python train.py --n_layer=13 --d_model=128 --n_experts=96 --experts_per_token=8 --d_expert=32 --d_shared_expert=0 --activation="tanh_gelu" --moe_layers=[1, 2, 3, 4, 5, 6, 7, 8, 9, 10, 11, 12] --router_score="softmax" --normalize_top_k=true --routed_scale=2.5 --balance_loss=0.000518 --balance_bias=true --router_bias=true --n_groups=8 --groups_per_token=2 --init_std_router=0.0368 --lr_router=0.00279 --vocab_size=16384 --norm="layernorm" --norm_eps=1e-05 --tie_embeddings=false --optimizer="muon_variant" --lr=0.013 --beta1=0.95 --batch_tokens=[131072, 262144, 524288, 1048576] --seq_len=512 --train_tokens=600000000 --steps=3575 --dataset="wikipedia_en"
Below are experts of layer 6 (counted from 0) of a mixture-of-experts language model. Rows are named router (the router's row for the expert), down (a neuron's output weights, with its number) and show model dimensions 0-127. Each number is 500 + 40 x the weight over its row's rms, rounded and kept within 0 to 999. Numbers have three digits each.
After each expert's rows: "comes before" lists some tokens at least twice as common just after its tokens as in all text. This comes from a sample of Wikipedia text that the model never trained on. Tokens count by the router's weight.

# expert 6
router:606502468430479525588508512496459525493501514492454525514455566499476373533455495507572461537554539499549532563470575522603451486433548556473524503492487490498479470479482522486494512485497430480466531557422490527526534467563543504550456472526459537519494514511519542447518473493469522489486476472506492469505471484445429438476488423491526488511464495548508545519594492525509501568430
down0:545522514504531449530484574425441485493497512513502467489541530518449547442542490532570543478485469494549449440510454478545466491473504572490510512526521509494539491597434524529479440450572476497502491456504428509573477534533560532505556559522461395519533445489511443503523456466521484500507560487492509412512452498544441568446495489568532499458545465540473458457448556446491505498445
down1:513539467466494540466424498564510536499408559468586452514524488487533524506500481457493533497481490528504469500476492433519530459475515526574512520454454459516497534557448496545442449536561540551566568561508517436566493465437577490517485499447497536476508461520496541561440534436488482492497437511559495462511551521470455448454605410467516523505504500501453484452563503458516535528467
down2:517436484541504505521486501547419580441499544466513513520526466447412473472496514451526386535508508526560509539467555473530466465463543484451565477541502569503433545571457475481456435528551464525482442523531486472567571508460476468503440505516471538515516563531528540477543434505540435521494491520478459575532538510535572436491493502507526426443501490447485514508541498551503501456482
down3:556480495511528474463462521511485533579429490518574543577429528476502488466535544489512501489450460474540584540490415482520502470490462515474510474529486494514553494445533499482575487509474491429516502504537493477416543536578473556468562407473554464527492487525563472484477450532480448511530516463577506514505471520441505469478604525424478492447511533555383499476464523517492517493510
down4:534468524534403575460514537464492551465527490493415484447506562476562539483397480515509507587555497401496516531479440483473488489478493504566511459441467503474473533488544518445495568453465475584469472563501524528491524559495519469448521500442578521533593497508564543493493512501509544498459433541513491540491495468502476478488520455453466496466526466488535523493588467553443501521527
comes before: " the", " a", " his", " their", " its", " this"

# expert 94
router:529547505473565483486533492483450540517453513484500468468468476530550576527486461467538559526518539508513495481520534411541557553412467561476456488460461512488499472460540503505536551442472416544483515507478472531552500499479548464504524536544504575551501435532571474516532489528576575466461498433499551505507526546537499462480414551504428460534426450537476496540481438467445535538565
down0:487537490461575475583463496458521441500465489524477539426482544496472501471444514522524537476414476517557503475542466543541474474440495433464490480501567587541533527501471452532598574437504535469513463538493490608480517548470440484485430538572477514460535491525510500466472551460496470519487535481465478502555508530572524508496450448541469575467515499487468492508490449448464589485478
down1:496461537560484486479417460490512474515553457500531570485530496500544540447450544458432482508508527518573454527543514545527555511515590468439615507461501556507502616485402462509482457484522531468491472527511480523515501560487511541544468482427545477494437469485470578510526519530474477505484504547493441453417489463560446558441452504473475484468479509502556473531514520541455492469510
down2:519441463567587460528525492557503475482428523496512517520472523402486524496537511474530479513527454439483454560539545548481527487522421500534437482494479458553430463476510528491523494467446535504525440520445469590515492521543494483485458554536451441567547492526484473588531479509540475534541488528455485464487431491464477498473544510453466462484533482547514534498561546581402455573502
down3:494457495529527527570439491519441499473418509568529486495433486445465495525439516528461469515463484412554466514450470499538505525581477505526521489496558454539532515546552493423566492478469463528525479555399506525472482572579448518501521491453439508466466510469493590494462482516528600465525492513453565501547524498511469452539452504504487488529557484534532537526463443555542436512472
down4:420491488403512474464524521465508493448442488562545469529438508549469543497487523537479489478505458560454422510497523561469477470479557467480554500455525473511499531506538515555509519511441479539532469531496504512507485492572540555493464504508431575517496526524524441502473470478500394497479457545547484535514483587473504546519583608459444534429533467443491437492516476513597543512501
comes before: "-", "|", " |", ",", " (", "\n"

# expert 66
router:481499472516546469532474472535526544502478473531471523536478483547563557522501483535523444535490487514541520459492505487494522549459443527544458508492517491512499533492587509559459557463475504474526540533523486475427473502477566521431501559509444498473563439541498565494544495463536555461471463545500463451495558512491579449516498501563504465581403421476478416536408446502389505540479
down0:437506567519476520529489447535594548507525542449531612540500515445466477565499465504466518564484431519475504506527484580567419533510477491522590517530543500487498506462589497445495493472492534475522503524464411445518500469513410474574469533540540501567548514516501494542485486482523517448556443471448504477479430450522501488435515487494531465463529507469558464485477477469492479432470
down1:519527450547495538474475487423480519498522526497518542586522445477512523460519440417529446550446525498503566431523503434558457490518445576540457516421533435585503585471503468477517483506442504491525445466471483445498553495523533473505497521478556563513548505508488526475551522518545504500498464542454495519550490373536477461514518508451507442496499496512494468442565532540444569469537
down2:551440512542489473565471459416437496561487456464512474459503521482424559586543512481448545481516540540528476466556504443503446462411522518448553483484526584479540492487495473464441518450558545494490504476482467408495556486503542528550544548493453477569512517557489503438479497520490461545484514490480581402506446556591470515492523507513534466550503473526497496467553482541497502477499
down3:490535463494501442504569451468608443465534502438472434460539464478441467510554490534561479465468562454527467543492528570496532499497462474488541508558463490514533441509528492542529492494472509499578499577434527519494559509542568463498445510514519387562454449475545537482489568537426491527506374485473483471484502523528542527545544447525516474453489491501478510520481505474508466545470
down4:511368486422470452459493452479454459484531579515402558520483517544553493503444514523570486487524494465488498531564490461487528511486578513468466503442521486502560448472505496509537497517529467549470486538536459518550481546484514409467497454479496397470475429476542556513592488526498460552439466463556514511530564487533522508562521502487487519461570500500478547503566517525452511505513
comes before: " |", ",", ")", "–", ")\n", ";"

# expert 73
router:488509548438457550485482493460414480443564528472460507456586470461478471498540516483487442499541462499486549534480507531498501596540536414507381558527528533503543503496523445456518472509494502518534535489424446507450495515532465524575613511501547444492482520536436589533481522487499477432517553548458511516451519464507502482478451506539492525518505501474478500512540556497573510414491
down0:535502519559520592559589506559545532415520501537527487491516493502475477413470476521453507467490490528511514519542496548468543485561434523447533464536430418477437420521440508513506484486490514537479548464508472476484569524562497556474544488437495619460417485443522436517537447483508500537513508525470470553476496475499505561525571487523477447477517444518474452453464473534509482522513
down1:477561468531543512468566488575506545509515488461591521496449482480446485473372471517443498509480536527577515522533455520477462484486454462479513496461520397467464517485512506522516545507494470487517496489540576447474423440504510489509509504549464557494506458567566562566448440490528536534477458480550469445499552536421574511538491511474520541486514498434508490427466447516525534554525
down2:495468487482506475525468528485500521530521511501515496460539488491510518444510373534504502520489450472547503447494538513534473428475498533485437466445509435550519493559460494545512526596499460488490518459463477485518521514465464515486451471515486581550514510495499489520472489453465452549437480478557480508539539575484516486541525516544487431472565530523690563572431547498509486449501
down3:476509518513490516586499493557481541500550494514454517501545485483472488464498492444439534485429544513481492529510509532514490496522556509476456504500494474465571494468520579483464496474485459467458441497519464471464498455528524488527526537442545535545472460523545525479493477539461466482489531424390484618524467544510511460466495528453480451488532557501708544516460486552499508495471
down4:523518448501575501558489456453511502481587493509507426480444475455455508473536487452467524478511571470507450435536454454498584461482530516481510523498500500465446420528483485489464529529465561477579479522506458522529546495520568504493485500436529578527494497529487563522526475518562445511590497540553490465545522499507523516355567490472500547500457483495602449494498512440470502501489
comes before: "==", "===", "The", " The", "In", " He"

# expert 67
router:505469488543466505496484531513523502456447576555463517551478477481557502536480644467503478495500474458518469489448505556461607463534528578450435521498503443502518576520472503479509488491464498496573535504471497524459467543448529481459493509498488458458471468563529456492593518417491560571500524491551470443471446484457542554559492533504452463517443477496481421551452512449491520496503
down0:483555450556547540480468532500450510540485494511468406542530504487442454541506523436515505472521519485521474494545437528501542542487496510466487503454507498431529490491500624517491494462561520483555513568563561436453493496485490502566466489436585431459488508483461471556522523507476455463527491584538418501490456455439530535493517441499455553549488500477434550534507469566429530538527
down1:509430567595464511483486532462555543491481483514471498507474506443469498493491560468543480547504533530455489440481562576476522463454499505483520475549592488538462555435513426541462525475531526521594479536528467494505499471509485476597493562529507478498444547499494543475510508464476471501552448520444516478505494486489488450450472490496422528476439516535486609485545389456445512560521
down2:557421579529472478479547539518501546503493492487417501457512446536505526474451511575545431444443531495473487456502457473550552471506529525502538468533551485488537438527575518584514499476480508482467588512535503532516516421449473505491449525528482522447542487468491470512530485397557453500478525569494536437477555501587522480479400448543503524475473506484545472566511502477515516512437
down3:429447538534469411545482489506472450526509508462525529497506496541489461460533443495461571431564515562510566499517504399572363413524488465486468518499572570516494508475505479514530485515509419455538474449522472478466464461519470508462492466534488570574571480534488531487508474523526551508486520501504512542462486493521482457531553507518467478586600558484508470498481477500520475489509
down4:535458496493574519465467479477446452544524533486561451423551520481560449489499459592448589548496464455485453508520503517446436534486457578450533490497476503460556446527492479457557475466495519515509393492570503493514514512524536446475547487501479520462570434521518537520508474518500467470440506539515426477493506493527528469452525498509552536569511510462545495483610457528425546491536
comes before: " |", ".", "–", ";", "0", " |\n"

# expert 84
router:520574468460445453600490506495497481516548514503478553533443432508495434441531493497537441538505515546517502534482543599479408489499565518427498463534553495450511504489428470470537467553463539441461421532520531523568540475535436462531498457513475539486454585500538505464462473450455526525456472439461515516506519470490443505533532507500508511501456580586511537516537525515504491521444
down0:544534497497490478511553551516510484526463573437514479427514549610505492490456523488508500434542463557559533467500466444521463503462447574552561542584505422508431510586490530527446493481578481521543528498442536501504422508488472471461464481549503513417545466472511466482565481500462530495463521503556504423535497437451514560518535484488538471527535505508468450465456478510434514526466
down1:543547390430480484449552549466494488460465419513504519521480487421445547539565453465453455498500515520540517458515555463519606495515434502511539529493473567510516485484442473509500456529498496536522503502414501504576473434536464534535480534494481457514544542527466490504435496524472502538475507504473478598479549527500463488498457508525568487507411558462609474501553509515550495477484
down2:521507514483445556446515556531480513526481464545504455417498472539493497452539543498539507419511503516457488470496508552460423510499412441544468505497542478489515516566487581537492483470547548453482535528452481513520490558462523435435507610522482530557560515572519515417474504512510543487470468483589520487468521486447577517475499505427472529551464468515450460446505502521537435571465
down3:548468442490534546456478513520541562469459477495454529537454532465507483465530459487491487581529521486498448515514472487590430454540478464541433416513479484519556454472511479542430450467426469600531453535560562467509485499460509476534559568507499434452541532497528486516598477522451547526490445515495584546509460467479502477520486542461471508565506496499509506442474458495511518534585
down4:424422574511580465555490449495495547509464468550516551527468489434532456453502531478523545483557566545568504538589499509502536499436536523443473493506480468506549492515511496529465520556506455524484473492463519428505559506445440526511483514498430527475418491445482484542547545530543512448438525508452456513534482455518443464528529476495450576452588427520507482530523557535448507495487
comes before: " be", " the", " of", " have", " a", " to"

# expert 12
router:515466437548574476498514540565571501529451446469530481529471412541501428583506487432504498558507522457543450530486513531456554533507524472550481569514444485561551446497477420505496529523510524428526488485530457461456529486557562489498555500469488423510445462556518441519441536447467467504475518440473491546478472449492535483517544483543473503487460495430482563498555453535487519573528
down0:472465481474512509429508398511468546526516528478486528504442480545518478554507401508514475472516495528387503565496552496487462519535488454475505494585543555547483502474482489536440487473465512447483509528509471478457473498484516484602549587456532475612435466554467426522503523550460561564542490498537459487588461494489557508496524483523424524507456538462484472478469503489511499520543
down1:506549516549485531462479520534450424477451504535498481511467527465566549519549559510506491491522496543444455452548519522458508484497520545503440494585550499489462531552547528530505507495550517504506516507468551482504469581523468484505446495508524602475461482394490465564406519432483476556516499503546492467494419546508512446444546491531517429399447468553448498528510474524444463559460
down2:513481454550600514501534504496475482519499556547463605474548490458542494540479518489520564488497470549438448422446534514533430494500471555513529515502501502575470441550450492527497479426428508462512470486507469488517560445544478518521443538492480554535468497504525437460592429544490472494482493392524551430538500478462530478473546492500522451443542511517480525540499524438506511558559
down3:514502466554456482531560461536506551532520536500539492548512468507470521486520470491489558559527511529478505567462492483493545582535477527491547548557494485476472459463460522536504471543427471487473468407478455501514438523518521523536540439512442465506464494464472471511498481550460516496515518512529448519446487502481530491443540518480487508588501409463683504428508420494438541455541
down4:497470454430477426527433424545500536505529512509472484461499500542513482512467460483513401538474512485551489571516458457453458549491495557458514481450488505447503541516454407502462547501464525549453545499536491487492532493564494509459480469514605472460511511471501466495493531516568476478544591531512538498480562421539534517532504511516538457454458460466542604554580467532570508514460
comes before: "|", "-", "=", "===", "The", "=="

# expert 95
router:493500453461456553479485474482571515524486455572456515507454524532508452526514527518541439484543525481445478570445477544546518512519446467478530438478547507523454424508538537479468489521446545476489499459513515582514411517427525507459477460564531406522580511510453477550569543429548479460490562487436484535542457489505508489571484536483497473550548482512538477522415424511545502464502
down0:474474474454468502464478472484502532514481513528462512434480518516488524570452509408521530458519503451582449523529490522535579490475527505510519530525566551540531473513437519513520496597506476504582508556535514438531500450458475505451476554492519505442444525571516519554550521536557471546481461385553497470532444500397454439529477461502454514490531501524469530540477490544430484491420
down1:535551464531447549498507441574464523487502488500553455514558594433449504443535561558531532455463443485459478424509496495517569548484496526513499462485508509392505473477497503531512539461522506466550530459582576566515521543531488480498459491484423501522504536538557457509512377467473454497459502552512524476532484496546483533436480495477509441515447477577486462511509471508530533519427
down2:575504509489553555485458515506466555427568538507528541469496534560495476549539515499515493435369508534489405530463449486448488556472478482434491452526490484539596522499476445512448460523539498492532415469507525468437488497501513577487533488509492536449519548478545452511499436517462536531511450481512469535522538444478509521497469599559464532508539434509539457513454454518540538473508
down3:527478515491456497498466537539443428513563471560555480410503524561510535519522497469549454436422494484474453446541512422459455464454491492500456540527562477519513496507535587577480492497528458453516489497459456529566467510563451540495499478512527533501472440493496437479509486481453555512502556551553496443573447439520476562519537498548499512462424495478507502502457549560558497549578
down4:503399459461487550459480491517417438484498584515536466492492493456495471552459487494504501440471510441518463504487495486488442506466510561542488512443524502494550544456470487481479533594415507524508494541533509429463505583531487518523485454471550406550470437520537489495529444516485466558507515513510566483507539525500497579552490459475495541496548523575444415578481500551566541544505
comes before: " The", " In", " He", " It", " She", " This"

# expert 34
router:558517477510488471486453505448476489511483560472472536450437495477421551545442496523557497524419542528502474484515495471532551455407520491487494429499467530489480480524516488548523541577518507524474547440530475582472460522494431456564467477527475474506579445526557514539452521435541552426414500568509450528563475481548550457516494448492552549559511492478483450542560502551472496496485
down0:518499517483591437504440547486420537506449475482428615420557537569483503517502471436484542497464453520526520451511489471430532483501589453485501516434457529544492514484443510509471557489528486545493566499520529576486473539454466487462475539511425476475487487494511548460482462446521532488524495504556483501532565485482465505496552534562477539510483451444558504506450495600482511569474
down1:453446482533555489476510526559453500514470614409523578496467486529578487576449512484523529517457502493489445520499468510544511527514483541497459490535504498471462521460477466446483541486505501455577587575446460487440516393506492509556462552506549516506572476522421478476434508492447539486500454548511492485466510454509558426530525503444477470521454581508475469481517531500477557532518
down2:472454566471509487560449542443536499547438573431485485462528536477525494547457486457486515532512436504536490569411457521468474465458528502489463516554542508523464501494484517540501467460519476476611451473483542487559459514468525509505544590447486528434457555509497585541533521546516503463527454487538489487466480572489451497516512490501544546529577516491455470504561443454422424534462
down3:527578420509508541481415462467522472418526446500522462505520508496504464433486455468596506442557422508487461415522471489511486492574492452501510460455505477503561509576470475515523549521518535462521544498441467470517508562518545458494537544465517520495518529543465500464510544540593434503479463564543455563517491531517544523489458519592483559524524487497473528546510459472444440439493
down4:502455503456458615499540507496431483461488617578501467540503508446519530533561490550467455497521499493530447551506479503514481505491451533487538487501472510474521446503502561468495521490524489512458485431526538480526469526525416415484520479500490521484522448530440541445515508519559531564514489521537439540513475528522513500462430553439529453500505423497378522562552528517516457565432
comes before: " ", " —", " MPC", " −", " +", " Ma"

# expert 76
router:471524529519408477520493453519624456481476488496486476560531461487467521442504504459470391518474420508472432505583458468499531563513470412476493466464511437526578471514514491458527507533494542520436463486522501574475489501527529480487454443473516424531559479495568470564471538491552472512510527523478493545502535518481524460543476526488567535484461459526531494478537587572464546484488
down0:520535504553477508494521444462478409522531518453537413526496506498471441452604522502502498519511550468566542584459481459474457530479546516518504556492508575503445496405472460494504419455548471503502506616540532500498554500494494481500465453498538477495563472601521427507481485536487468514483450502479529420536510480523512459481495535524450546499487498492606446508485563470507521467494
down1:531507514545550463559497465498523523520521420501515514494534511480396459578485466531424572533502481432472468511549531512482561498493453417508515619535561471510496464439489509452481500381538537469565382484498511492505476502464507493522538496457542503507520463515477563549523447568504549567502514455506521403519500450491512490448454508533528482510486462515533495510523529473522469486518
down2:492452494491559529525485484515478552530569576543488521549486543467509499581537512588450525560474491526458530525450472426410412466509545458482487426523482491493560476476536487496519479493543426426490507491459512541495487450509538462564489433480481416502478590520476562484529540495487542521455473538490511459515481480449431527461597516514550493450481457516500499476473512475557575517523
down3:469477450507435508497501416424440495545408504540502494518481512484454511581524576531494534514419470513531468471503487487561501526572514465503479510490540489516468520519489466466532488526527622572500500481518532503498558506520499477518464451492504562481441493556504515519498556574520512503578485541520472528497505481505428478375487466434477441594424501462513440531452522495493527514532
down4:500526476458474553517481526549424448541507450537457443451455523487479537472489502420515431466473462361462512498529546478461533498514488538539488450594458437513524474554497443535462528466545514501561521491487513504511498517547452510560549483507452473431526456461549477486516452540447523546485579525512511526540490508508545561537474515546563454437463432545532504512564491562528535490530
comes before: " ", " The", " Born", " In", " List", "=="

# expert 35
router:499521553513507497454522471480481512538592503503459540570496455506502558503413501545492577498481552510519536501413443475463532452542517564502535496499449520498417502503446542471505521513498545507610546459450469453505410530496444449607515441537526549449499502510477541463531491470512521471517449550532502495475521501515531482513491522462454437499546464417476489518550541503419526492577
down0:487486484519419545436519511474458462459549462414491476480386453481541576512397481560522502544530510493526526491541569465482528503473481524474521510444484411488442501494527465415525527541452485536479500552498468493531464475535479511456502556484524514505516491517581453577554551508494502533502451548463472508534621452471487526537505513475470485518526505443512474481518546542493488555587
down1:512528521434471523517573479475450462582559492526465491446452477439442436478452583521501530561450500468490500487561511623535502521464526499444536495574498513481469516482492510470499571517582471444601486486469521455480509447491489481473532495479522489490508531510458443465513521498507428580572539461526549485428545534484466500528518515500493393542479536483490559500493517470526464517450
down2:494529434558477507496481519456445514511522572480434464496533491495521487522486521441459506529560437535501457519495495487520537586472460577554501517513512569520521427590521544509535550511522463486494575441490560502440512570508503532553484475365422449490459432519400446495474518542509541540462511528441538526496547521518485565474520463491541478490468497497454460532480465490485491485458
down3:521546521505502465502440494423511517424503531515476459487474507510546497573490565448539434483445446532533583482469503571462479448541556509545564419464487472481517518484495518476564464499462421454550486520448469538554539461548565415538452524471617446453488583497497472527529515528440483511510539441420504498528507500477505489528511490456539472464525513524503554537535462510494534462501
down4:443527547448545506490474464480524481452489476503453480535540494501557522374505517496500425547511464580512462536539433467503455476493563459515534450488491520520612546478529460535501510470431531512506454484495550482488488511534467487484521536487463557469529503536573560472518515458494467497449507574593472551520458521542477481540472496545514530525465417397552463516465522532495405503511
comes before: " ", " +", " −", " (", " —", "00"

# expert 89
router:431565530475507482590546490532444440491488446480490507407563467461468547484468464467489563522443515508502554523461479427593562561538461515484452503515531525552543434493494510566514500474493495516436447547388526504542555494456516493477457512477468526562501438436491518486523489527554494462503532436579511495544507509532445523487449517479435555503492504489486543516548455486538447517509
down0:492524553548501456453515599476530453459550481460523533507462492501541484521487526513607462475529517519422429548520558531507471495504526534469508476547487473461563542561518475527513398460489526493509408544392470495495540447505561486516509453542536469586539532468452449504464440508547547502536544491492496501506455518410465482482554512492388521482465467515485514501511518527522522505459
down1:454444501523448508544566542455433454476459541562436482525508417441410497544480502443543467551478554524490504510519485515491470479407494519531478542443559469512428572494436477482539475518518568500533441540505497560492527520472497535457564578489563442463451459466483588507516498504494538488506514483520454487510467518492510477456491474559540520479526539461466553539527498555484562559438
down2:479494497512525583488436527448487416502480541566440497537495466514425516551435519522460512419511492490478536493471496434563480556425544490514497496484527515464554452509463486533478549508525505572536492500446513592513534493516546533521529515466543512532463551394564512514549442560455419495560453435446469464549455481455551463521492519544490470533459542488445549485499504467526540504530
down3:487538476440552463479461395513494475468522510477463585463557450501521472485526538408488515502520498513466536511496516402513449499512560466421454501511423460515528576515454504528551558514469550490567546502413526447481509545498528528480509465539526497471479533520504464517457494487551529466541520501555513499445486522490470505523396544499574512501587563496535550487432548429519523491473
down4:511504478538561508450499484447470513534550532412501445529502458574577457565445575444508488481498456489455496468519455440472445558430522526520552482466595423491499573564505449570465506474522487447492523503498559504475475507546456511513523484518449568464540512451489518470497493465454473517477534497454460459537534510556556484577529465515532523498481429478538566512539439495489493437541
comes before: " ", ",", "\n", "'s", "u", "an"

# expert 37
router:393524456510519458488453441514564522476524509546536543444489568412441573474485480434447512468492496479461507495453436506491406505502536514544462469496495452516538472433463450490538448550518507485504491496463531465514452569454527530533460497534525506480502559494533481527508488513515422493525502493403531540537582564532526499534502501426559490476584470534547510511521509451512482408528
down0:369541512445495416483564540445518523491462483493517445501471449505419558522519482496450531507467503458455482449493480452478535488486521511507475441424562498533505584489545473471459547453515579493506531509532564550468545529532489515548501488572511481464573409545566541481504492505460480493495470533513533493481469510497531513493552569557452506488572500463575469474443563464528508469496
down1:547521499564499554488473504460470434456562439442502413508425424428579472511456486544459426510496498534520515452489531461442503543493475518527565479525462489546443503571501600442495481533453525563475509515547484473519501455467511528439517519484521523536515419470490470509566513522514526513459514458462542448539494485512516497475498498480466452481517512578599554544575531530457471521527
down2:495528559467499536477615566530527524496468432476497525520484502438442524486548466466504507485520464428525537491533469453479524498534491493517546556470554564522495512447537539535511543575468485506454502457433502524480569463544447511444430463543541476483405542566573505517416537485405523438484548516508513517547445489525471500502511560511495502531430466468520474523533438449506472447509
down3:506500431567549542523472496454462447563481508481427522471517537531508504492469460530450543508530496465491545451464475505487516566536468502549421472436514418489538502479464481494571567487489496473498492462468568550487492570618432509585508503535509442513488482472499456491500429488446504482473529481487455510464477487555479465500536462497444573502549522467517574552491471467529586585544
down4:504504505455494455488502508462448518481442533507482527511428544485526491473568472468481470445431519463499592517574466515499518566494548569505445481435579558496517476527553492464549620501508516420522548544496514513542554525507489485547445467485474515465542503501477500555489503426508530541463556493522545527619471419489505511468452499534487456526470494425439430489539490473478464489485
comes before: " was", " and", " is", " he", " but", " which"

# expert 90
router:463539502530508437456473559479563484528581430475445558530482485508519452497530523482449482498475404497487507526480567508471497483504514464531466453475483489503515495494570523475508503543564601542429437460521452507469540537457517486474518516498523422533513506520470452553521562548518446508487551445423458554554565451534532456552515509400464457527576500492518496456443458506450537472511
down0:439538430448457508462549441479494460446533503452535538553497491487506491476504536571526557552496514503522427464512531504498555503445557456421557546527441448538573497515518541451457557466470513499491583512517472508529459488579454584499494559498531488525478470512522431528451510447530522490455455549527498533551493512509507463455481487492462477433468534563406522573461521502439555478476
down1:455465530471457483489476479460461428506517535457497620465556433570473493491574493488491513382534480515497468483538511489423484519519556527519489428550498575447523492513452529542524478470439471536488518495476480477472414564474560465483528489507506451527461541499459494550449504486560477486517494546589514535466543477472593493576491554489436503549472564507481501486540546525512462512507
down2:569478557525449477485484549554517521504617526437495502547485475475510472485416537528477499523450513531515535495505522517479491479472566472527548564478447518497498468413535533541501510408490406561524453454446453543505516485545470554552435532448531551409544441504469578507528504460516547526511496496504452471473496458455466470437474519519518510446488569510427528513578502514499507494512
down3:570560503536534468491528477546517470489558543511552461433498520438506498441385510579541505449483527580517484499530508515508427457447462531448551467478520481541461538408441533523572513480479492454441513534541498479555482426507525491501458510480462538527554466463498479538459516517444531483513429583474557450559458482506505578496462477516463602472477512512476481510490501507531511538484
down4:458459528470485467462557501563475468559503572566476502504551623546458501478509517505508415543521532465453604488497521511441426503533485489518496490512515536458511508487489518453463525522511535445510504481457493520542522528580483528537525412475514515422500524477461438464529516549462552493470550544463409501488471430534517516492502517510484492449488412479617434510482501531516545480490
comes before: "==", " The", "The", "In", "===", " He"

# expert 46
router:557495441509523431512457467490578452541536501523476466499517468433513472460464453440452492552488474498414472564559489439432514497476582488542539458539457564539469496507561496528489499524503536553474568449522525393472469476501509502527477493476478502448468538497518457482546532579582445536527517542425533509485505544501548588502448495534550459441561492528510545518490502550516497455492
down0:563532509475563501498534495369507498509580490535556435528505515534482437531526492485497448545508502575517523535473548475497566521473451440469473533500512508490474519530551439482486493556510508476519491456484464461483432473488511435492493511573569534432433426544581491511494506477502460587510402551456521469504528448543470503450454532567458495499463502556563545502459460508474515532502
down1:449480549540555436568516482468477521511520489514593489375466471448536454478498466518512486527488481424482482475509526486509460438552535503513555543565479496472559444554493577502488515513564493521472554468539498458516433410472438565543535469577424492559460531481445507497470477514499485508520501492564492490553508500512420465469585477524506510529511515426489547540437508505493533511478
down2:529472552528502498436464429495474546437482498490546474530454446463467562456431507524490455480474519531472541457440551494492499595588486491518515556427475514561482522503501562457432473477468508493473529418526495484538506531525533501445539503544521567490552435465503499492471475538471526518554567483518467509531549487452484497548479508485529436486554423516646518559537485517485477464474
down3:493482510487469493465556454510501549472516432538493498474460553493505534532581447509506460443576543546532496494435587476596541486514403456531451551457489520460469476495528510553510506516440467541536485463457509524498526539499446514497526486439406549407479527481533516497505497514575445488418504519481418511498533554495493501546500564513528472480499465496476438532569483449591492528516
down4:564440508480504457504540479499506503511447450511490639517557499552474485481463453526536534504443440530461482501571494523453494505544428410601502471493446521502501478543499507471461486494431529523539506488478474440517509542472560522519491565457520498513474561543548506522495501532458453444531545527499470467508518540489438497555551496521445455466469525470520590542535479573443459417466
comes before: " ", " and", " \"", " but", " which", " including"

# expert 70
router:446496520447546432528507488503496559514480549449531546536435407532530543542466553460559518525502459459625558495454458440462537450469548526524535586446444533482468455549530569528476529475491420532491488474459559515473535451482526521461468513485468532559534492526532450499500484438467546441506429489544458456487504533529533544567472477465541507541478456508456470517471502473528497528509
down0:568533480460542476544426439464488526467539522479517523488465540503488500487557446456467492500539556499508432496488548457463492418482537517462440470428489453550537514489501542516538499560498565489501499470494508491501475523477512526441445532512464484487494595488570485470511560543421433472463547504534388605446526535479490520527462485548505478508513520442563581543501523527568530444473
down1:443541526442506458510559387511510535539451472493519511506502474437525502483465456564474452555502485508461518450511435533576483463516550479517508436479444418532463503456529496484465539497434520605504562540492529583525530524478598479503490518517545584531470462433524454474573526499548477490452432454532493494494542489511486481460513496462545588525530547492513454490540485472481538490496
down2:485438438503482482503500508539566504466502462518509554468488454535538480494466480459543528421468440507452424476470418519553537489484543477532535511506520481456447503438500564418547535538476523497561490513500556537457516569609508464372535531475482568563486587490487483561525458473448566490483485510497477492480487491479549487510554499530457535487496549566527469539531506482463459541456
down3:484479493503470523529456526508487486478498483528519525509419449457459528525510524515556510503515534524533528498495466550566491495486468493462505395465511582512535502529570492453508506451486591438548440522495518408528504505566493445483508575497535516485485532551459438459534419479416474462532454510490503571566530567460539465543439448544524533552431529434432531462453494522557516514496
down4:518456599464477570468514474440450495487489505497485505502512432451535575465485568509602485455533443449519516468458440468458517512479538506523554506465515438530491496479541441567483434511526461522491507497556464431541492495456474469474494580547518411464494448475500430513513543501506445615519560512554477519495468564509533490507552474462549472499510490518505523536539522548565486440474
comes before: " |", ".", "–", ",", " |\n", ";"